python train.py --d_expert=96 --router_noise=0.1 --vocab_size=32768 --norm="layernorm" --init_std_o=0.0442 --init_std_down=0.0509 --optimizer="muon_hyperball" --lr_head=0.00693 --schedule="wsd" --seq_len=1024
Below are experts of layer 6 (counted from 0) of a mixture-of-experts language model. Rows are named router (the router's row for the expert), down (a neuron's output weights, with its number) and show model dimensions 0-223. Each number is 128 + 32 x the weight over its row's rms, rounded and kept within 0 to 255.
Before each expert's rows: a language model's description of what the expert responds to. This comes from a sample of Wikipedia text that the model never trained on.

# expert 24
Description: Short first pieces of technical words in biology, chemistry and anatomy descriptions, such as longit-ud, for-amen, glob-ose, chlor, oxid.
router [125 152 167 156 135 130 169  66 123 119 136 120 120 168  91  93  88  85 117 145 118 107 101 119 175 187  94 154 124 128  90 142 108 151 106 117 172 126 143  99 124 101  71 203 111 107 201  90 107  89 143 151 106  84 144 112 112  93  98 187  81  87 133 160 100 175 129 131 173 120 101 125  81  96 143 187 100 150 158 137 150 143 234 207 109 189 110  91 125 127  92 165  86 121 155  84 162 113 128 129 113 184 173 143  96 104 158 112 158 123 128 135 135  93  91 145 127 104 126 184 209 157 121  51 130 166 137 130 110 131 118 140 118 130 134 131 110 164 153 112 103 125 136 146 135 127  75 154 170 116 182 113 121 115 163 188 203 131 104 109 106 117 141 136 182 135 111 156 123 101 102 152 128 145  54  99  99 154  84 166 139 101 119 148 118  97 199 113 108  76 153  57 149  93 109 109 143  97  92 116 163 167 127 124  92 178 140 178 164  88 144 143  79 144 143 116  99 164 135  84 118 114 103 147]
down0 [108 160  95 104 105  96 129 120 128 134 126 124  84 120  84  78 101 143 125 135 120 108 146 166 153 152 193 128 160 135  95  96 164  95 151 131 120 118 107 147 132 108 137 119 111 167 115 139  74  65 171 150  80 145 156 185 126 152 118 163 167  67 167 144 144  88 149  72 183 191  97 118 141 175 111  84  84 195 180 156 104 137 120 141 143 140  95 103 139 127  84  51 181 129 170  92 122  46 103 106 104 104 129 125 149  79 101 134 100 127 105 104 118 135 130 157 143 101 109 113  90 133 112 177 109  81 139 132 115 122 120  86 112 175 160 110 104 120 174 123 112 159 181 109 135 103 132 162 110 150 158 182 169 186 113 115  98 151 117 232 191 132  94  89  69 143 139 176  79 137  51  72 115 110 161 140 142 175 126  88 116  73 167 137 126 167 163 151 157 114 147 164 102  79 122 132  82 142 146  77  71 134 154 129 107 117 151 110 149 104  68 112 142 133 135 129 154 181 158 190 131  98 129 118]

# expert 45
Description: List dashes, colons and field names in infobox-style key: value lists, such as Country, Genus, Elevation, Born, time zones and coordinates.
router [126  76 131 117 118 174 146 129 114 114  98  58 162 130  85 136  76 133  91 114 135 158  80 115 175 110 110 113 114 116  96 166 109  81 141  97 158 146 100 147  60 145  47 166 143 189 151  91 102 130 118 122  99 154 123  90 200 182 137 106 141 172 113 161 137 106  99 151  84 128 113  97 144 148 134 114 136 160 119 182 129 119 143 195 127 138 111 124 149 145 110 133 152 132  97 150 131 102  69 134  95 176 110 168 104 176 106 115 119 168  94  99 146 192 200 169 136  72 121 158  98 172 117 156 113 113 133 137  90 153 101  98 151  68  79 167 119  94 118  89 144 175 119  92 139 167 136 128 218 135 193 155  99 144  77  76 146 166 178 174 166 159  89 105 200  71 124 127 110 111 149 175 142 145 158 115 123 145  98  89 154 134 105 165 183  89 153 158  69  82 116 112 142 120 120 116 109 117 138 132 210  81 153 121 112 140 108 147  92 139  94  91 137 108 101 177 183 124 151 118  95 144 146 129]
down2 [111 126 136 127 106 160 112 116 120 138  98 112  93 154 110 119 111 152 158 174 139 124 131 186 105  82 113 111 122 121  66  76 188 120 129 156 131 147 100 108 163 163 175 118 175 142  73 111 113 126 140  72 118 125 157 160 140 145 164 105 109 147 130 122 121 119  84  99 159 155  90 108 192 116 106 126 157 126 101 102 117 107 108 167 134 155 105 127 111 110 159 171 170 101 108 127 104  91 164 112 156 169 131 102 167 134 136 153 145  63 117 146 113 193 192 170 102 142 173  95  73 125  97  76 157 129 154 168 155 120 144 113  99  95 114 108 145 109 122 185 121  66 116 130 125 129 156  93  68 118 105 156 148  54 117 168  98  87 117 196 172 158 172  96 158 129 201 108 118 140 166  58 116 132 163 117 125  62 186 190  97 137 105 102 113  60  74 165 151 137 176 186  84 113 122 108  84 140 151 109 171 151 157 104 166 140 187 126 142 101  53 107  83 148  84 144 105 117  75 147 154  64  90 129]

# expert 30
Description: First pieces or whole common nouns ending a clause before punctuation, such as s(ins), ve(il), territory, ban, them, respectively.
router [182 141 159 111 174  78 128 114 143 142 133 107 119 108 149  83  64 161 139 146 178  57 123 115  79 166 129 104  83 100 160 149 113 140 100 118  92 101 110 161 159  84 112 151 164 150 133 152  91 150 159 118 115  78 176 167 108 138 224 158 157 135 166 115 179 145 150 143 158 139 130  86 131  92 129  83 164 165 113 137 147 113 147 137 164 139  91 124 128 187 116  72 193 131 138 140 146 126  82 112 179 102  92 147  88 149 176  87 103 131 133 102  83  62  90 125  35 136 186 183 126 121  79 126 210 144 126 160 152 129 181 130 119 128 109 166  98 166 139 108  86 172 123 104 186 122 138 185 150 144 128 133 107 124 137  89 156 127 137 115 121 183  99 139 131 176 116 186 124 104 156 142 175  83  86 149  91 110 154 137  91 120  98 109  94 131 140  99 163  80  81  84 109 141 120 153 100  88 155  98 114 153 115  99 139 206 116 189 115  92 131  91 146 134  91 120 128 173  99 124 138 136 125  65]
down0 [144 115 122  97  82  96  87 140 127  71 135 110 124 139  79 138 115 118 132 128 132 116 136 143 231 120 101 119 175  91 108 113 139 186  68 143 109  93 117 120 133 138 101  92 153 122 182 137 143 134 139 112 121 128 110 120 143 208 148 163 131 124 135 143 146 189  45 127 125 122 131  92  88  44  96 166 164 137 157  66 137  84  91 115 118 122 182  75 134 164 177 174 155 123  33 111 183 143 102 139 208  85 121  87 137 100 125 185 162  92 156 140 133 119 157 162 122 108  92 132 148 117 180 191 129 186  73 111 116 177 149 141 111 143 143 135 150 138 100 105  95 100 139 122  95 135 162 153  86  82 101 161 104 106  89 163 113  93 143 166  99 149  91 184 174 157 110 167 107 130 148  62 119 104  90 143 143 119  92 116 145 118 200 141 147 121 139 108 112 136 137 112 111 153 176 182 172 100 121  92 136 111 101 111 168 104 163 147  75 163 144  99 195 122 151  78 125 141  87 127 118 119  98 126]

# expert 33
Description: First words of Wikipedia section headings after == markers, such as Television, Early life, Career, Notable, plus topic adjectives like economic.
router [140  94  89  89 105 145 115 104 122 109 103 134  37 109 144 115 155 171 156 118 211 155 149 136 109 105 129 111 154 130  89 129 136  98 147 110  95 196 163 106 111 128  84 132 125 105 126 128 122 114 118  96 159  84 103 134 105 127 137  98 180  97  99 149  91 185 151 158 101 130 128 213 123  95 136 146  87 115 145 116 144  84 154 170  97 126 128 138 152 192 141 119 110 144 138 131 128 141 105 126 167  81 145 178 139  93  69 132 144 122 184 154 176 101  88 124 104  97 172 119 122 135  89 163 132 156  84  61 105 139 128 159 153  87 120 123 186 168 128  92 145 110  97 124 130 105 157 151 105 109 143 190 217 170 152  44 170 113 170 176 113 160 189  26 134 151 158 129 124 118 179  79 110 108 142  99 177 151 100  63 159 156  88 134 133 115  92 141 166 106  75 107 161 102 131 161  91 113 147 147 140 169 103 126 130 109 124  84 110 108 136 176 125 130 152 189  96 101  84 151  91  82 154 173]
down0 [138 127 140 150 123 132 129  96  55 144  86  97 121 111 103 142 146 140 139 134  89 127  96 126 111 121  91 107  94 116 114 139  68 139 163 104 117 134 179 126 122 176 119 137 211 127  99 178 174 138 121 180 116 156 132 109 172 140 133 167  91  98 186  65 123 122  98 123 197 115 101 161 130 145  89 154 123 118 142 111 156 123 102  83  95 150 155 106 114 117  32 168  66 124 139 153 114 194 104 108 117 143 113 171 153 152  85 117 138 148 134 140 139 113 103  66 130 116 135 201 207 128 128 172 141 108 105 127 142 143 182 107 160 162 122 151 161  51 148 148 140  68 157 186  97 128  73  91 131 132 133  66 107  57 127 162 144 128 173 129 183 153 155 119  78  64 182 112 135 174 103  87 122  82 200 115 119 101 126 167 101 119 138  82 168 130 152 102 171 108 130 164 128 148 121 118 126 154  93 135 170 164 158 142 171 188 119 128  63 157 141 153  55 167 120 149 109 147 107 151 110 127 137 115]

# expert 12
Description: Nationality and language adjectives such as German, French, British, Indian, often inside institution names like Indian National Congress.
router [110 134  94 133 111 114 148  83 128 110 109 105  99 144  90 119 191 153 215  68 106 128 127 130 129 123 156 124 127 121 170  94 108  87 135 100 117 150  86 129  96 131 107 122 168 140  95 124 129 192 115 106 130 109 121 112 105  84 130  78 127 137 135 170 108 103 108 137 113 126 142 175 135 176 132 128 118 114 208  89 114 161  68  98 110 105 120 165 129 115  60  96  66  94 145 109 109  97 188 182 109 147 132 117 100  93 119 184  90 118  90 168 135  60 101 103 115 164 207  77 103 162 144 148  37 160 121 173 106 117  92 138 109 168 139 132 107 159 176 118 189 132 167 103 140 147 103 113 160 148  90 156 176 144 134 141 128 164 121 128  58 144 119 125 159 181  86  81 122 137 153 104 161 169  87 190 145 170 221 153 110 115  90 104 127 147 113 142 187 149 156 143 106 190 141 148 128  65 149 145  98 130 123 138  78  48 137  83 169 108 118 154 137 158 110 118  84 141 124 117 137 132 170  95]
down0 [145 102 132 101 115 122 131 185 121 105 110 161 124 142 128  68 118 121 135 184  84 137 124  70 138  92 197 131 169 131 126 179 136 127 166 104 167 156 103 131 143  67 118 120 177 120 157 137 109 131 118  60  59 105 163 132  88 175 144 117 164 140 171 115  60 132 169 133 133  93 136 105  94  98 127  99 176 153 143 179 139  93  91 108 118 147 174 107 132 148 100 159 145  96 130 140  99  93 129 131 160 160  81 159  86 143 122 164  92 115 145 191 108 100  79 128 126 217 100  46 148 167 132 172 119 126 139 114  52 108 138 146 174  92 115 124  91 116 101 129  89 154 103 135 115 164 105  76 108 100 159 189  66  91  87  62 146 117 118 120 136 121 130  70 109 170 153 125  72 144 117  83 121 134  81  97 107 142 166 127 128 164 121 160 119 105  75 130 171 114 104  76  82 125  86 155 104 140 122  83 162 123 137 144  75 113 132  93 136 195 130  89 164 106  82 105 130 129 128  47 101 165 174 133]

# expert 43
Description: Words and numbers in sports career text, such as season, debut, win, against, League, Cup, and years or scores.
router [125 157  89 109 122 136 136 122 133 143 161 121  61 132 125 135 152  71 129 102 142 108 163 171  77 160 130 137 118 118 128 153 154 139  92 141 143 113 115 170  68 116 174  92 119 107 108 132 150 105 102  95 134  90 127  77 158 111 130 173  94  93 106 150 148 147  80 118  80 163 105 116 120 161 138  75  70 117 112  87  57  81 148 116  85 114 165 153 159  54 172 137 177 163 158  98 150 131 175 147 114  94  79  98 119 111 118 149  70  94 137 130  97 130  88  87 142 146  62 122 141  70 182 108  80 153 120 120 186  97 140  82  93 175 152 130 169 154 113 141 123 155 163 164 179 123  44 113 128 111  88  81 141 139  89 136 140 105 124  82 111 150 186  78  78 113 133 113 170 139 177  95  99 104 138 135 147 156 162 126 171 166 178 137 107 161  86 110 128 154 109 193 129 143 147 132 191 169 157 194 118 207 190 129 110 167 144 131  92 165 156 140 120 116 149 141  94 181  94 173 146 120  93 161]
down0 [129 141 224 174 135  45 136  99 145 147 178 139 176 114 119  79 137 111 123 159 118 106  84 158 102 132  73 127 174 121 116 119 158 158 145 115 156  73 160 139 164 195 109 139 134  45 154 151  96 109 155 102 145 134 115 140 105 155 152  94 162 143 152 102 161 129 117 101 152 139 167 158 106 121 111 100 192 133 103 139  93 111 135 130 153 122  87  53 178 174 200  91  94 109 138 129 138 157 159  88 115 108  95 123 151 107 161  74 165 124 112 149 105 144 117 135 121 129  77 118 106  98 140 105 151 142  54 168 136 161 161 145 122  90 131 156 160 184 100 163 119  75  88 131 104  90  82 126  80 159  98 126 142 110 107 173 148 117 120 139 108 157  93 158 136 100 163 145 152 140 151 115 101 124 255 139 111 128 119 113 113 131 148  82  84 146 147 122 166 178 147 160 116  81 103 103  56  45 146  72  90 147 108 148 115 113 113 158 123  80 147 137 121 154 133 198 134 148 120 118 109 180 132 137]

# expert 18
Description: Full stops ending sentences before paragraph breaks, plus year and number fragments like 201, 199, 184 after "in" or months.
router [ 87  97 109 103 116  78 124 139 159 122 147 127 116 100 158  96 171 172 113 102 169  71 132 182  76 168  97  84 148 113 102 182 196 136 121  82  93 127  85 154 116 112 136 176 135  96 125 158 104 149 122 182 133 109 133 155 150 143 144 163  81 134 121 102 144 113 127  96 128 147  97 127 122  97 133 115  82 173 137 114  99  83 144  71 105 104 121 168 129 121 142 163 124  93 113 149 132 147 106  99 129 120 113 134 101 155 112 125  89 173 185 107 108  59  94 116 140 182 119 169  75 144 128 125 130  91 176 142 217 108 174  82 157 121 101 101 154 153 186 134 132 141 155  68 141  61 130 181 135 136 171 152 119 185 129 103 141 113 131 171 159 137 157 148 164 114 167 136 119 130 182  85 145 102 111 139 106  54 195 152 170 131 125  77 163 109 149 121 171  80  79 160 125  87 121 109 153 131  81 138 160  96  91 123 115 171 146 179  68 102  70  85 197 100 162  70 104 128 137 133 201  91 158 105]
down0 [105 102 125 167  90 114 126  78 144 140  95  85 153 137 132 111 138 124 118  78 106 147 166 135 180  75 140 150 152 130 173 160 117 101 113 121 162 135 103  80 146  92 135  91  80 138  81 137 110  91  94  95  92 186 130 136  96 115 152 138 101 107 157 107 158 155 139 139  99  85 148  75 188  81 132 149  87  97 158 122 158 148  97 117  95 120 114 131 142 148  99 161 144 187 150 148  94 170 118 128  97 106 137 142 125 163  86 121 133 178 131 148 106 173 190 154  76  83  60 170 146 109  82 143 205 174  99 161  65  99  84  87 123 123 176 140 158 102 116 118 147 136 129 131 132 110 183 216 162 161 141 162 119 172 124 131  89 189 148 132 108 113  56 132 105 140 158  88 175 162 137 144 131 188  76 115 173 103 143 123 136 141 134  55 143 143 115 187 109  45 120 102 135 128  93 112  83 114 131  53  75 112 130 152 143 108  93 198 149 184 124 130 131 123  66 125 117 139 149 117 100 108 154 168]

# expert 10
Description: Pronouns and relativizers opening a clause before its verb, such as that, which, it, they, he, this, who.
router [120 108 130 116 135 162 149 163 137 208  44 109 143 122 207  63 117 127 148 125 146  51 133 150 128  88 144  91 121  86 119 167 137 150 102 140 107 131 168 109 168 119 155 112 156 103 152 131 107 170  90 132  87 104 144 144  85 143 120 148 128 157  66 124 161 149 156 122  84 116 135 110 169 136 118 177  96 161  98 117 122 143 142 124 111 155 115 110 113 128 131  90 157  85 108 117 129 150  91 123 136 156 129 133 115 144 148 125 157 115  83  74 147  90 181  60  49  91 165 101  75 133 108 178 170 142 112  58 135  74 132 114  98  71 144 137 135 154 161  81 142 146 161  61 138 105 143 187  50 153 103 152 164 124 129 115 113 150 187 106 109 159 108 177 141 150 161  89 107  89 170 115  92 109 194 127 176  82 142 105 138 130 130 138  85 125 177 152 104 118 148 127 138 114 135 150 145 121  92 151  79 158  94  91 180 133 177 173 160 109  31 145 117 108 124 137 115 112 126 193 200 121 118 175]
down0 [123  46 115 162 120 147 154 112 113  93 115 183 142  98 115 192  79 126  76 145 128 110 150 137 116 177 161 156 110 138  92 127 131 122 150 139 156 122  99 129 112 120 204 132 129 146  75 167 114 173 154 170 173 115  62 185 175 122 108 129  98 172  88 141  98  92 114 113 140 141 168 117 136 160 157  62 112 182 144  72 182 150 145  80 165 154 104 122 139  62 107 154  81 136 149 121 127 133 140 147  72 125 110 160  97 158 138 167 122 153 171 142  51 160 118 131 174 139  96  96 149 118 104 166  84 171 142 191 118  85 142  95 158 154 143 119 155  96 149 166 121  81 146 110 141 122  74 121 143 183  84  88  83 147  97 177  72 153  82 110 112 166 102  81  72 113 111 113 148 130 146 116 142 126 163 130 154 182  78 125 133 123 123 138 162 159 140 141 178 198 154 222 171 115 106 139 126 132 175 121 117  92 131 114  86  94 166 152 134 120 109 137 167  86 122  92  70 111 117 132  75 106 103  93]

# expert 42
Description: Inner syllable pieces of foreign or rare proper names and taxon names, such as Hun-y-adi, Ambed-kar, Yar-osh-evska.
router [152 147 163 138 128 110 128 114  96 169 132 159 166 126 107 105 103  88  86  99  91  52  89 103 102 182 108 137 136 117 154 136 172 148 123 172 193  78 119 128 169 170 169 158 108  98 105 127 115 128 102 106 107  92 115 137 102 159 163  94  80 121 167 127 119 128 158 163 141 122 144  98 155 135 131 110 188 127  83 112 123 128 176 116 126 161 138 126 135  82 145 112 111 125  93 120 103  95 150 120 147 134  97 111 134 131 169 160 162  85 100 180  78 163 201  98 159  75 142 231 113 112 112  72 148 139  91 153 164 144 119 127  89 147 186 123 118 108  71 175 118 129 109 168  48  89 152 181 100 109 123 143 116 128 133 107 146 108 120 100 127  93 182  86 134  91 174 148  35 113  45 137  66 133  96 130 162  94 120 171 102 187 176  94 116 118 113 123  97 151 167 122 160 128 136 152 151 132 148 112 105 141  93 131 179 158 130  83 131 104 174 169 171 152 176  93 222 153 116 121  91 152 107 146]
down0 [ 99 159 108 156 121 187 166 148 141  87  84 127 173 112 182  87  97  87 151  93 100 132 148 147 156  89 145 118 174 156 173 133  99 148  57 111 102 151 109 143 101 147 162 168 128 134 160  93 144 146  68 125 153 102 142 162 119  41 175 128  85 188 148 120  92 146 228 122 184  89 122 110  64 161  67 137  96 128 121 183 181 154 121 187  90  75 127 110 110 148 121  83 126  87 111  86 144 132 130  91 114 104 165 142 152  57 124 122  83 128 106  90  47 146 145 181 102 138 101 189 120 125 126 163 121 105 101 173 108 124 140 133  96 106 167 114 177 179 119 139 107 151 128 123 127 200 168 136 154 120 125 136  81 181 120 153  84 109 106 162 147  81 101 197  64 124 102  81  88 138 118 160  39 151 103 118  62 129 121 142 146 163 112 124 138 144 117 145  97 125 129 173 126 130 131 149 144 116 129 127 140 113 123 135 190 144 124 130 161 138 166 112 150  94 124 128 104 148 112 130 119 137 165 163]

# expert 19
Description: Nouns inside names of states and institutions after "the", such as States in United States, Republic, Royal, Armed, plus other nouns ending noun phrases.
router [ 97  96  70 103 141 140 111 141  94 109 190  78 165 106  95 216 119 122 140 106 110 113 141 154 154 109 141 161 189 134 174 106  71 138 138 110 122 125 136 153 133 137  63  78 184  98 120 172 194 161 117 116 194 168 108 133 136 134  92  90  72 147 136 108 115 104 161 135  87 115 163 151  66 191 182 112 116 151 151 124 182  87 147 151 159 101  92 155 138 101  91  60 133  66 134  91  83  95 107  93 128 118 140 104 144 109 129 146 160  80 147 104 167 107  79 162 151 180 117  82 143 152 141 208 103 144 117 113 106 151 132 128  75 153 126 102 153 117 197 117 127  74 152  91 100 165 125 107 116 127  68  47 167 150 151 107 122 106  87 106 171 107  86  80  82 137 103  84 110 130 129 131 167 176 140 123 169 201 169 127 138 142 129 142 158 144 182 137 140 141 177 147 109 193 131 146 117 126 109 111 111 143 146  84 124 120 174 118 115 131 140 127 196 166 153  94 139 116 102 132  96 113 139 138]
down0 [110  66 132 115 173 111 109 112  81 102  88 164 134 101 144 169 161 158 143  82  87 121 164 147 101 104 128  99 144 115 102 156 143 139 165 141 106 160 124 100  84 128 166 129 152 187 145 153 115 111 102  98 115 103 194 128 121 109  57 195 135  78 121  99  90 120 160 123 132  13 128 130  92 135 119 181 128 158  80 164 150  88 173 132 102 163 187  89 133 167 128 122 101 105  98 110 177 155  88 133 120 108 116 166  96 106 109 133 145  57 103 139 136 114 144 122 136 126 176 144 140 123 174 155 156 159 159 116  76 127  93 163 103 112 159  97 152  76 136 191 136 119 125 157 173  93 171 148  95 157 115 115 108 153 127 105 108  74 114  97 121 173  93 165 136 114  78 162 186  83 143 119 138  95 190  79 136 133 159 104 167 119 110 112 150 153  86  76 142  99 124  40 158 122  86 150 129 131 136  83 148 146 152 171 164 166  98  83 158 138 144 118 156 131 182  75 174 159  66 118 161 188 164 112]

# expert 38
Description: Location and measurement words in place descriptions, like located, km, sq mi, area, village, north, population figures.
router [118 128 119  76  73 126  76  92 128 142 133 164 177 143 146 147 148  93 105 181 116 134  80 146 135 124 148 138  95 107  67  60 146 110 116 104 143  89 181 101  74 100 112 107  92 151 109 132  95 103 156 133 118 147 108 119  83 128 113 230 112  83  72 178 113 131  91 107 154 103 108 131 117 128 140 146 142 144 155 126 131 101 216 188 148 108 134 138 103 151 101 107 160 117 111 118 180 147 170 158 179  85 148  88 126 142  44  78 166 126  94 132 137 114 116 162 136 133 120 183 169 139  98 135 206 162 115 124  97  86 148 151 149 134  89 117 118 131 166  96 122  81 121 105 127 145  97 135 178 152 152 115 165 115 155 177  94 103 193 150 111 153  90 146 142 135 128 106 125 128 123  93 120 164 104 112 113 112 136 105 140 102 146 211 163  92 117 123 113 105 181  72 161 148 187 126 143 132 119 158 123  73 135  86 108 136 140 174 188 104 116 146  85 110 136 231  99 100 134 146 108  85 120 222]
down2 [134 120 100 112 121 110 148 191 135 130 172 116  62 105  99 151  81 124 220  54  80  65 122  48 103 145 118 115 100 156 143 141 182 114  87 109 118 150 220 127  78 126 154 153 117  96  96 164 127 104 149 141 132 109 141 175 100 121  88 109 169 106 145  83 108 122  71 183  99 133 139 125 116 106  95 138 100 160 104 111  91 143  67 128 118 149 162  94  90 137 154 137 145 153 104 162 143 119 154 197  88 172 169 145 126 173 118 152 138 160  95 121 103 125 182 113 126 130 133 146  93 165  98 110 156 117 159 106 129 158 121  88  80 119 103 138 107 102 134 141 185 138 118 104 136 140 144 123 155  77 106  91  64 155 107 126 102  91 174 115 138 155 129 159  91 150 146 221 103 139 106 165 123 117 106 149  63  75 162  85  96 166 198 104 166 103 100 157 160 135 150 150  98 127 221 139 151 171 149 136 180 137 145 116 137 131 148 153 112  59 142 134 123 150 206  98 152 127 146 149 134 115  97 133]

# expert 15
Description: Commas and other clause or list punctuation after a noun phrase or closing quote, followed by which, and, but or a new clause.
router [119 148 124 119 109 111 115 170 128  90  87 168  98 119 121  94 127 149  77 154 109 128 113 161 114 132 145 174 150 181 104 138 119  96 137 128  78 134 137 128 149 106 122 151 159 105 131 158 150 106 121 126 111  87 169 161 112 129 150 157  65 175 133 119 178 163 119 117 108 177 110 107 123 102 164 158 132  80 106 146 143 106 143  50 142  90 145 124 114  90 113 196 164 144 177 143 129 121  81  81 139 131 130 170  69 169 143 127 131 193 115  85 114  50 113 102  65 146 214  89  79 118 135 188  87 118 138 142 241 122 175 140 117 105  86 182 145 150 127  68 147  60 139  94 115 136 130 167 128 140 137 143 134 194 201 131 146 100 146 124 196 101 117 169 159 100 143 163  72 166 172 129 150 121  82 154 157  97 138 135 120 114 179 104  87 153 151 114 115 135 149 138 113  94 134 105 126 103  83 129  96  75 125 133 185 199  66 105 127 151  84 130 130  86 142 120 102 112 171 134 171  98 108 101]
down0 [108 160 153 117 120 110 178 204 120 123 136 108  85 169 152 137 174 145 115  70 109 160 197 128 154 144 100 139 137  78 105 112 114 167 123 180 135 141  89 189 142 125 129 204  76 161 173 192 125 150 169  76  99 136 166 134 174 145 132  45 148  78 108  28 157 112 107 154 127 121 105 142 103 132 139  87 133 128 148 124  72 133  64 181 159  88 137 174 134 128 147  69 171  76 152 112 150 157  92 153  88 164 159 115 144 135 117 111 147 160 133 119 151 144 127 116 141 165 142 119  95 167 161 123 104  83 142 166 134  92  96 159  69 161 143 140 153 144 147 102 156 162 184 144 135 115 129 133 112 140 179 129 127 123 140 138 152 144  70  89 147  98 124  71 119 143 140 180 124 122 103 125 103 143  36 155  77 123  79 189 179 129 109 151  52  77 116 160 132  90 117 139 141 102 153 153 102 129 138  80 158 111 122 121 146 169 154 190 129  98 147 146 121  92 110 122  98 176 144 133  81 106 163 108]

# expert 0
Description: Articles and quantifiers like a, an, one, no, and adjectives after them such as less, much, large, friendly.
router [149 110 160 108 105 139 111 149 124 156 127  99 104 106 137  72  78 187  99 127 120 130  87 144 130 109 129  97 148 102 122 173 123 112  75 136 109 157 158 147 183 101  59 107 109 187 204 121 169 130 167 165 166 123  86 100 101 161 107 163 155 166 100 147 170 143 108 107 172 118 142 138 159 111 168 184 166  72 150 191 121 148 137 147 157  95 205 131 116 102 143 127 135 114  90 149 130 133 142 121  91 143 140 115 162 152  66  90  83 147 121 143 168  49 111 183 172 111 155  98 118 118 119 132 172  93 115  65 130 101 151 113 158 114 116 145 109 111 148  66  84 162 135 106 175  95 118 179 177 107 111 109 173  44 150 177 171 148 121 104 137 123  86 113 104 151 148 152 108  97 166  79 151  91 133 165 174 158 177 122 103 165 119 145 159 152 159  93  85 144 180  41  85 142  90 133 151  86 170 131 130 182  90  70 101 163  78 147 161 117  86 165 110 136 124 117 113 139 112 116 106  87 133 112]
down0 [ 85 150 153 108 147 100 146 182 137 141 109 165  78  75 173 165 160 121 136  75 116 161 132 124 144  78 143 133 144 148 130 120 162 129  76 160 165 127  85 130 115 136 130 134 102 138 223  86 117 133 176  89 164 136  94 117 104 119 195 155 125  62 124 197 140 181 118  80 127  96 103 159 132 144 148  27  92 111 129 122 156 157 169 113 166 126 134 108 117  87  74 158 177  96 148 107  65 125 144 142 147 110 146 129 173 101 183 142 156 170 124 141 126 143 128  90  49 121 110 150  97 120 126 133  77 128 146 128 165 147 109 157 146 151 125 143 119 194 136 167  92 147  97 152 106 146 100 160 129 158 120 110 134  55 175  59 130 163 144 115 161 168  91  97 114  96 137  81 114 123 180  68 176  96 158  89 130 115 160 149  56 114 128 151 102 147 153 128 161 134 168  86 155 160  94 113  94 161 117 170 138 106 117 191 128  84 138  94  95 183 166 161 145 104 141 100  86 124 106 139  94  71 175 134]

# expert 26
Description: Common nouns and participles in biographical prose after was/the/his, such as known, named, term, degree, member, described.
router [168  99  91 136 132 130 126 189 148 121 160 108 172 138 122 116 138 148 120 109 158  57 199 123 134 116 116 182 137 102  97  95 121 142 119 129 141 134 134 132 161 123  26 129 122 162  69 108  88 161 136 104 149  83  78 114  89 186 108 103 174 184 114 124 111 140  99 191 112  70  74 126 165 126 167  95 101 174  48 118 136 157 147 129 122  80 167 139  87 135 152 100 165 178 159 125 101 162 115 161 116  70 100 147 157  99  96 114  89 186 117 115  95  77 149  93 162  77 135 123  38 124 138 163 132 114 139  87 107 156 182 122  89 128 123 150 110 127 132  84 183 118 133 183 123  93 103 217  94 140 128 136 152 112 146  78 103 145 165 135 142 118  88 158 150  62 151 101 136 106 109  87 135  78  87  96 159 158 172 100 128 143 120  94 143 117 146 185 139 146 109 176 142 113 160 146  96  98 127 116 138  93 142 105 148 183 109 193 174 122 125 128 141 136  80 143 163 118 135 181 108 161  93 121]
down0 [146 154 135 148  68 109 136 118 126 151 148 124 129  96 118 184 172 140 163 177 133 138 145 139 182 158 145 225 132 108  71 106  97  94 136 132 158  88 133 111 161 138 171 165 140  97 146 148  87  84 166 177 123  64 126  79  97 101 181 147 106  58  67 146  80 121 133 123  64 144  80 153 134 151 119  82 156 115 155 106 137 135 169 213 122 119 156 108 112 106 156 169 106 153 128 121 114 112 125 113 161 142 158 101 191 154 137 110 170 107 115 117  85 166 138 143 138 150 192  89 169 128 209 194 188 151 142 118 133 169 138 153 109 107 149  94  77  97 129 163 124 128 171 142 118 170 146  65 180  82 190  81  61 137 111 164 130 175 141 145  99 107  87  91 137 122  82 151 186 185 122 122  79 139  83 135 128 105 140 141 107 108 152 112 119 123 135 111 131 109 121  87 183 118 150  81 155 124 112 134 156 120 112 124  66  97 145 167 155 121  91 133 143  98 116 167  75 122 177  87 136 112 140 123]

# expert 32
Description: Prepositions linking noun phrases, mainly of, also in, for, de, von, as in Republic of, List of, coat of arms.
router [160 161 209 104 115 163 116 136 128 153 144 121  76 117 120 196  73  79 119 123 146 185 200  67 155  90 199 116 136 154 125 131  45 148 162 144 134 132 147 159 138 154 141 132 128 192 130 112 154  83 163 101  97 164  86 138 126 145 116  93 102  89 133 161  88 133 110 127  80 100  85 139 124 193 105  89 103 113 146 134 133 146 116  86 145  88 154 127 123 126 127 163 153 140 155 148 163 116 140  77 114 157  95 102 194 158 144  81 155 150 154 107 106 179 162 157  44 110  81 114 127 156 136 141 122 111 114 127  91 134 120 208 140 149 136 123 118 118  62 120  89 112 112 169  70 170 163  94 137 110 146 164  37  87 105 156 112 133 102 161 107  77  98 115  65 129  99  81 126  97 146 115 127 130 187 152  99 153 115 183  82 136 105 172 115 148 141 158 136 112 146 138 128 114 162  92 201 161 142 138  68  93 146 165 160 155 157 109 169 143 178 125 124 106  97 137 160 165 134 116 129 160  96  90]
down2 [144 115 181 129 107 170 131 133 156  90 133 189  97  82 138 130 153 140 131 121 127 119 129 184 104 139 120 106 136 146 138 156 158 165 140 121 184 141 170 141  82 159 115  66 128 141  55 162 149 199  60 152 134 138 130 190 123 103 142 131 100 182 136 126  96  95 137 113 187 150  96 107 142  92 137 118  88  41  91 148 118 100  99 162 136 136 176 160 137 155 104 106 167 131  45 143 137 111 113 148  85 122  97 165 116 124  89 144 102 158 100  60  68 141 101 129 121 136 131 157 153 149 103 173 124 154 150  53 139 148 116 138 176 106 129  90  87 146 152 197 135 121 127 111 179  81 127 148 143 208 132  88 114  81  74 127 126  89 161 213 124 140 112 168 125  93 114 145 152 102 101  61 100 124  89 154 125 101 145  47 105 127 164 143 109 128 156  92  83 140 153 136 131 174 157 138  70 129  98 135  80 107 114 172 127 168 156 130 144 101 150 124 114 133  96 195  84 118 141 125 166 147  84 181]